{
  "hidden_size": 256,
  "experts_per_token": 4,
  "d_expert": 48,
  "hidden_act": "gelu",
  "normalize_top_k": true,
  "router_bias": true,
  "num_attention_heads": 4,
  "head_dim": 64,
  "norm_place": "pre",
  "init_std_down": 0.00451,
  "decay_fraction": 0.894,
  "decay_shape": "linear",
  "batch_tokens": 131072
}
Below are experts of layer 2 (counted from 0) of a mixture-of-experts language model. Rows are named router (the router's row for the expert) and show model dimensions 0-255. Each number is 128 + 24 x the weight over its row's rms, rounded and kept within 0 to 255. Numbers have three digits each.
Before each expert's rows: "gets" lists some tokens that make up at least twice as much of what it gets as of all text. This comes from a sample of Wikipedia text that the model never trained on. Tokens count by the router's weight.

# expert 19
gets: ".", ",", ").", ".\"", ";", "\"."
router:142140121134173127158173143112108114161120109128126082090123136123131101115133142162121145125149148125162115169152113112136130123130154152120100065194110158161150113133100170144136104134136111152128171172135150091161145151129136121158073139127124124113124102142134115187146156165135113156124123125125138083131087118123150138151118118102095121161131131143141136173125104117096120179167094170155148114138115110107135129123106172105160083135171129116137120146121099134082113096120100078086131135134171124126117125120082108145109114174130128118108149105109114138136096119104128140138105168124129098159124081141140138101096169143131177084128115167108146106161141119132147085125085100117123107118140073156119142137149121126161123121118138126178134094135172100117130128101102

# expert 90
gets: "2", "9", "3", "4", "7", "6"
router:119136132131184127109134136126139131151093085124111129099125101126148151131129109125126181117160131110148154161123079095083100147128149146144095145178110139142172138143108172150143124096147149119088164162154132102162099150101134138119076139120122095152135153141140102110146123123124095143100210091125149110132116135091139137131142132103067088137125107130142150123136109079112140182176123175146099112125077139108119141086161150111134091125151109101114141126127136136131116094147132123149135129136127145130117095100115111098124149139119143141091097129159111129130107170182094119172100163152093132100169129121098116087098171132115132122134100157105152104123153105123121111143085129126121136137158114133117116154108134121158140116124147156162176136097132138116152177089112

# expert 96
gets: "'", " St", " Al", " T", " O", " New"
router:107122129129185107115121096133093112154120116118147122100118131132141135114126120144115129099160135145146144137151087115100100153120116149122091113160101125161169134135114157135148112128160149120114165165102152133131112144088106118142097163136134115156108137146092145102102161152124102142080181090123174090123105157102142107108120140100106102131117125127177126130107081107125129151204112164158103080150098132110152148110135138112136122123139097126157115156138164145101138091143140147154151134107141165135092082106088140140121137156111125150130125110114132125131143164161106124154107137147079114131142110113098122077100150129127119123137097170147148103120130103121130107149077141102161122123144103135141106145115122135122135165114171169140203162086128112111184174113078

# expert 87
gets: " =", " was", " were", " family", " had", " left"
router:153137122131144094088095083106112103136128153103142111130113106139107101138143098142095155098132125099186101130141096134119113128102140147129152130162161162159146099156097110113130138133134154126108161131113178150107133132088116163132113177114087133139168125151128126095115118150119110132131154133098160122116139170123134178139135101124105122160149098119149109128143101136095124173191113163140124079182125128122078121082132115143118092125177098134123137148119172135127090111157134115133121113082123166150112103091125155139122167130080176165137134153126170130137098132153110131115076155157095127134128111126105154114097166128113133120120083179121155136163154126127106090087095143075111118142111098125158135161127166127134145115111120133141166099114132131119156147117111

# expert 9
gets: " with", " after", " including", " following", " such", " while"
router:131130097123175153128104090137094133128115126105173095110091138168105150148166115102136131140148137135134131146135080116125121202138153147125100119127124157110153124128147157149115138138111126148118180139126123108198107127103114126135120180114133136181140116173128132093144129129098093180113143118155145119144148168121150132079131112092084122108146138132106132151143088102139155136165119158144105096163114124122113116168133153095113109126093113112091111129152174139087120090127112164173107116116113129105115111097093130127091165157128101116119113098159123094174103178138116105178107131121108102128158123109165127108094180123149117122148118131127139064139153118109137154125122108093149160131132094145133102140116122129145140138112130112143121119126143103159177150137069

# expert 104
gets: ",", "),", "\",", "',", ".,", " ,"
router:121144158091161146130122116102120126146095128095141080085100154180160136102153134108101143118171142102146133136119093152124148107122109118099089101148122123148151146128105096149136144090152138125129153130152162076207143103117115112126090131142139135132120118184108129116123132147127136128125146117137174122152116103149149131098153132091046153169153124126166164153125096133116116210170119148127084093143133121088130151151105137134122114137122117117111141131110123121075085121104126110138161170106130103122098110133094103132127129162142146120084099110089139130111123119136124123117085118137118125145138106124087137143108149126112157128168118156128179143160133111112143116109070110118126115090116128176154117159162137108147125123097107155164160166127143115141122113089134

# expert 0
gets: "\n", "==", "-", "===", "=", "|"
router:081125116119137147118100107135131100116098139140156128089099118160113120144141110145102164114170130122151128125121112128119143157160137181136130136152138137138170170176146153184166117126130092099124150128160146085157136154101064116184100110103103091119128152137128090149135132117087124150118125128121114127134087129100155171166160136108077091143107118111168125136114123110107107154166132139119130103142090123075114175145148121156133088126142120153126115139143150130125124124131152092121142138157127110106092131098118099131138133136100113154114116092139097123144085131139137114143115150161117150111139113109118119091144180130086141103133093136147140100126176108138144109173094138107113099120117128190113094136159135097129155099144177155125107150116166153106156142063150

# expert 74
gets: " A", " S", " B", " D", " M", " L"
router:111091146133153089098105106153144118153111111128123133120097131128112122121120096135123172164155131139115137119116108148081124152156129154109110107149102157153170099139086164122146113146135153120110143123144136146115129177095118126124131150159115146154115166138151135121125131157102115124124162093109172101120089139102161092125104098122135143140134106140136141140107080145079125156188124140133152065147090107090155151109134131128129123109149105127160117132098138142126122094152128133154188117131143140115114084109124123147118119142121160146118168109142125118113134123130136148142095111147079110104165076166082149098076159134086149096105085150157169126139131100070108082106135156084138129101140117150144126156123111117113159145146127139140192135094144160113187129108106

# expert 116
gets: " of", " for", " de", " For", "of", " des"
router:113111128144135103114134106118122100101141103133151098093077128147151152161116108129126175190150120110136122144121134127106084142144127135096136106148135143170140112149097134125156134119163093120124118133111148093155130132134143114148132151115131139130106150103093120125097162184130092183064179145148144092121141114105135133131133114132083115105161127105125118151131117145127174121161128139110094085152095104124136178139149172171121098108126088104117084136144149124132108102116131122156182130151154157077124084090117138145094153147127154131136149123138152103155116106165108129189117110154081116118154109105088136118086152156132156143146085151098147128152169092074114131143136122113130123104141117146115118158125158105133111110101187148148155129123128125088150143122121

# expert 81
gets: "0", "6", "5", "4", "9", "8"
router:078109110118138113127149122117106089130101131121136102109131139148109148142135133110108139123155120133150106129154097136093106133102131150120146093125129161136117106129131120121131154105164136110151186146114168133161148099102102142141100152085122156162138147138136121145138147139103089150094168090154131103143106137119165111121121095108091122133130154098123108168074068141079163158157133228125110120177090123124121133127144138099146129138144128135109118169152135175076127086115112139119117134117140159131141112098098138127105131157109147130142152133113125141159121124142123121162124171165050123114166122096106134081111127126128167090141105180125143135176161088139154108139078121077118134133150108153107137155136149110163123129125141132148161096119113131125146149138116

# expert 22
gets: "==", " ==", "===", "c", ":", " c"
router:113134119125143131133112092129121138095106100113127118084112131151117189170127079104093150124151131099135165135151117108118135164160121136132126106149135161166147122153132095153147154115160139125101143153137131093187155124104099134147110131132152124124147165116138143133126134118098118161131195103132161101129081137127128146153118113073108102104136104133157128134102127116091140167167150151153138108157096112093136155135115113134168100138140138143177101143126160112122115111108140130098154130127149116138115118132106119138115119129108116118111137128143140133154104130133122140125105154119130145094148086109138155089096126129055155087173091191133173120124140089102076103117095121071120145178162081180161129111110117090127138107108099119102128092099155119149133163103124

# expert 117
gets: ".", " of", " with", " John", " by", " British"
router:120102098125160113106134101122086114146128136124130087099130107131117141129134128139118147120134106134135097141137097123099101171123126158119118112146108174148137130143119148141150083139171173158131176160114165152145151087101116159142091158116089112148156128158121127108132162176123094146072156132156147103118113120109143144111097104107071140131133130104147127150128105121119161160190083168163130092156089096104149148119118141101100116099165120164130095138107153143119103103128135095139136103113136168107120081117089131130093121143113151144147139093132130125143089164156103123164093133154105117127146097139104145104086160139119163096191113174136158119132158119128145116143108107104162082127145070130125124169145133132152129114122155153147163109104133101120159150117128

# expert 101
gets: " that", ",", " which", " who", " when", "."
router:126142093131144148135130149099127132182070142086105156063095126131112167160136136148137151130146127137127113134159072109139119152118130124139134113200142158129132109137101098167166110117113158117107153142120119090127152156111133121129121134113066126132165122142132095145097100107128125154131140146155110138116111078120181128103117186120090142138126148120172119158117075138134123138139126173153098135126081127124168143121157136116112103116162096141101134132127144163118128103178114130138121135153101132113105108117088122136121157164119127148157121095130150118140082141134111114134124194184101126138144081100123119097113156169115154070147114148130159113152108124116147107139121099105135122125097105124138089119158177083108104151102121152155120135131157144089146134130123

# expert 49
gets: " be", " not", " been", " as", " being", " also"
router:128115100099141116121133111118109135142088130095136122109138172178121114105153125075105165138169141106141127128098078144040167152108106136113112155195131131139125141124128134138111098112164133135105120147150172106151154153094120106187118153134127132178119144128144136155144144140077113152098175099143161149142133151121124117161120134112089128148105119138112116127113118124113106140131143145130119137152115104115121115113129148100112105144142144110090120123148156160065080106096173117110123092135100157133108147138130144109107119179133132140112123092122115181127110118155107148103103161134107141132125128146080132116132154149110141095104082152166140138147165115117135100122141124060114109108133104137117125172141170147165170105101116152135140113109128103136156174090143

# expert 123
gets: " (", "/", "(", " \"", "^{", " or"
router:101091147152178106145137099139076106165079123105158140137107107166149154132118118145095124146145146139160137176097074108071070167103148153132137113174152141122153141147139143127152140135169127133107154138105131107158127103083095140136113154136147082154133114131143149117115154153131109107095145105133148076116091097094129129114142139116113140142128119131147156149099094110113134144173120133154106079147111116127104136131151134101109110112142149125107140112150156136101122083164131117129174126110097165129086069076097098117150135128153138125166135129132106159128113131145156121148095136152080108114124116147106150141110128176125128115129086176138124088142116115120154119125123079100143103156165109128171157145114167112110164165133114133118152144146135117121173123116112

# expert 27
gets: " a", " as", " an", " his", " \"", " A"
router:108154136111159146171142110165117120151097119070078140121136114176083115084148106115133152108161142131169123106173092116144136158155128159130115107143114138136135106155110166155127134150150120129117142117125108116123156145141110112144111136117133157138132126150118089122101085165141131188129156102128157129170080109138144161125127107061110130158117130115144152148117159111070126140142145152129146094140095116133147129088136104091140071097120068109123108138109158119124122116144163144117141146084160175113124146101115106143104125167138106132104135112147102118141109146145135133161119120111073114134149080124110116133132165122087121083088075172100130109135152114127134106138138133091137145069152099114153131147123111119147148123133170155123142146078153147135164125126126

# expert 102
gets: ",", " |", " (", " –", "born", " born"
router:122160155095230120125145121126134148127068116115089100127099118140129130120149113095110150143174167139125127161102123157122128092096088142155122104151144106123136130184123160129159118115146133121143127142116158096146134146108129092115103158083097155134133121142098121110125112126099095135117132119140140127123084143124177114072167144131049122158140138144109139136131151103104103139186139156130126125146118102126111140124161132128154097100144123106116120115124158090084132100158138129161141097124122123129109117124138147122091174128120149139122100148161113135122129133175147107135089126136079120131189124141087140100099138152114146096101067189103175130135156100129133131150086131123107132113150112147136122170129138134156106125139117122145187120133132160119139144115142

# expert 109
gets: ".", "\n", "==", " ==", "===", ")."
router:155101093139154122136134143096146108124126107106105143119132090140103162156147116163148135128143121135137125130135085085132164136092159141115163096187130162162160099126111161136134103155123155142114157157127138115154121131109124148141113169124128110123111098158118151145166134154130112148100125147133139081140106131124151119153109131067108123130096146107141126145141138138102135171190092167140127116144064120118161165112147146120144098096181132106134108151120108137075144068125120096125126152131180136118112102110070148145101134142103115130125143105103137162159096129118109130150087147143127128134132067152146129059104149115113168085146088197087157136149138092088142107113085115135133128153135099141117155132142126136118119111145122139120145086125142113133155121125124

# expert 56
gets: " (", "|", "(", "_{", "^{", " \""
router:095103131129193104134145097141110118143080126111162148138086099155147148131128123143110137153152117128160150163093089120076099146115147140121123110147125156123148160145157162130162170142180135148103154128115129089146143115093096144138112155122152086162122108117121170142117146169135100124097143117127151103100109108115130154105141125130097124140137117128166135152115077116093116156164136139153125085169095120123104142129147126093091108105154134109088145135150159125108116080162138144116174107114091155122089097076112092110129138112144111121171152122117130152124115114159157123173093137143084093105118127131116152126106152159128119100125098168136130091142131108129147115097092089097140112154159117132171152145115154126124154172143130122112158124150157138094192111111119

# expert 39
gets: " /", ":", "+", "0", " team", ")"
router:088118113113133136114136119091121094152091143114109113129110107113187140141136099094113173101143157138128147122123141147105148143160088158145138082168118147171144138149146125121143115164158102125147148140142190121144118146092136130148094133090134139177182136111127139144138115142111119136121135122128154137077087129061133092124104130160103141177141122146127130134081061117100166133162125166132095092111106137134149125138133148090120154107171131135108123119139150104117137107139136116132136119106159127084094124143085097090115128132113173108144140100108118158145096161136107129138135125176105108158150135134099115089114120145126140117101097152120131106136139130113082134085094130106155102125166125168109088191121137154147145121111163116143153125140133124119195150118102

# expert 16
gets: " was", " for", " is", " were", " from", " are"
router:140125098128141164145122114130096148118108124096113099108093102149097157125117153089084155116157139115177131124131088122116149163098154137084100150143145167140128143160091124117121146113120121150131150127154154134156165161090143110130114189130140121135096116181179110116143147130136113133131156135148139125128118100122155167140135121112100137168149120116141100126103087118123174125169134127152137103131119103092123163151122115106132063121170151118095140118143130140110102116091126139144131112110151160099087140082089157160144152157145181150106152114097137133125133131150099173116138133109104120112163104095108108117064150132148124132131074151156157070129167085116146124141127087102142109139161085168137131160137142149176114122134164110097125102124137126124120161110114

# expert 45
gets: "9", "8", "7", "6", "5", "4"
router:094105127136149141116140140104098112120096111130128123094122152130122139146137107120100158121151135135183109136148091136083104133104133134118136099137117150135113146137134135132156155101160142108140192124154143141177150148115082137131078131106114111163145128125134097140129128127121077157111175084145140104137102127102143112108126086113080117126132142140108123138103073115114156163181140193117116124181094147108123138132134170111141105137145115116104136172123168149109116087129117131137134135108134160138126106073108111142117127135109154123127142137128123149173099137151133113169131157166055151108181143104093112088101149127119181095126099174122145126158169094144116110164074116098125145121144120150120101143115171118147124153125170134160168112122114150118131159120107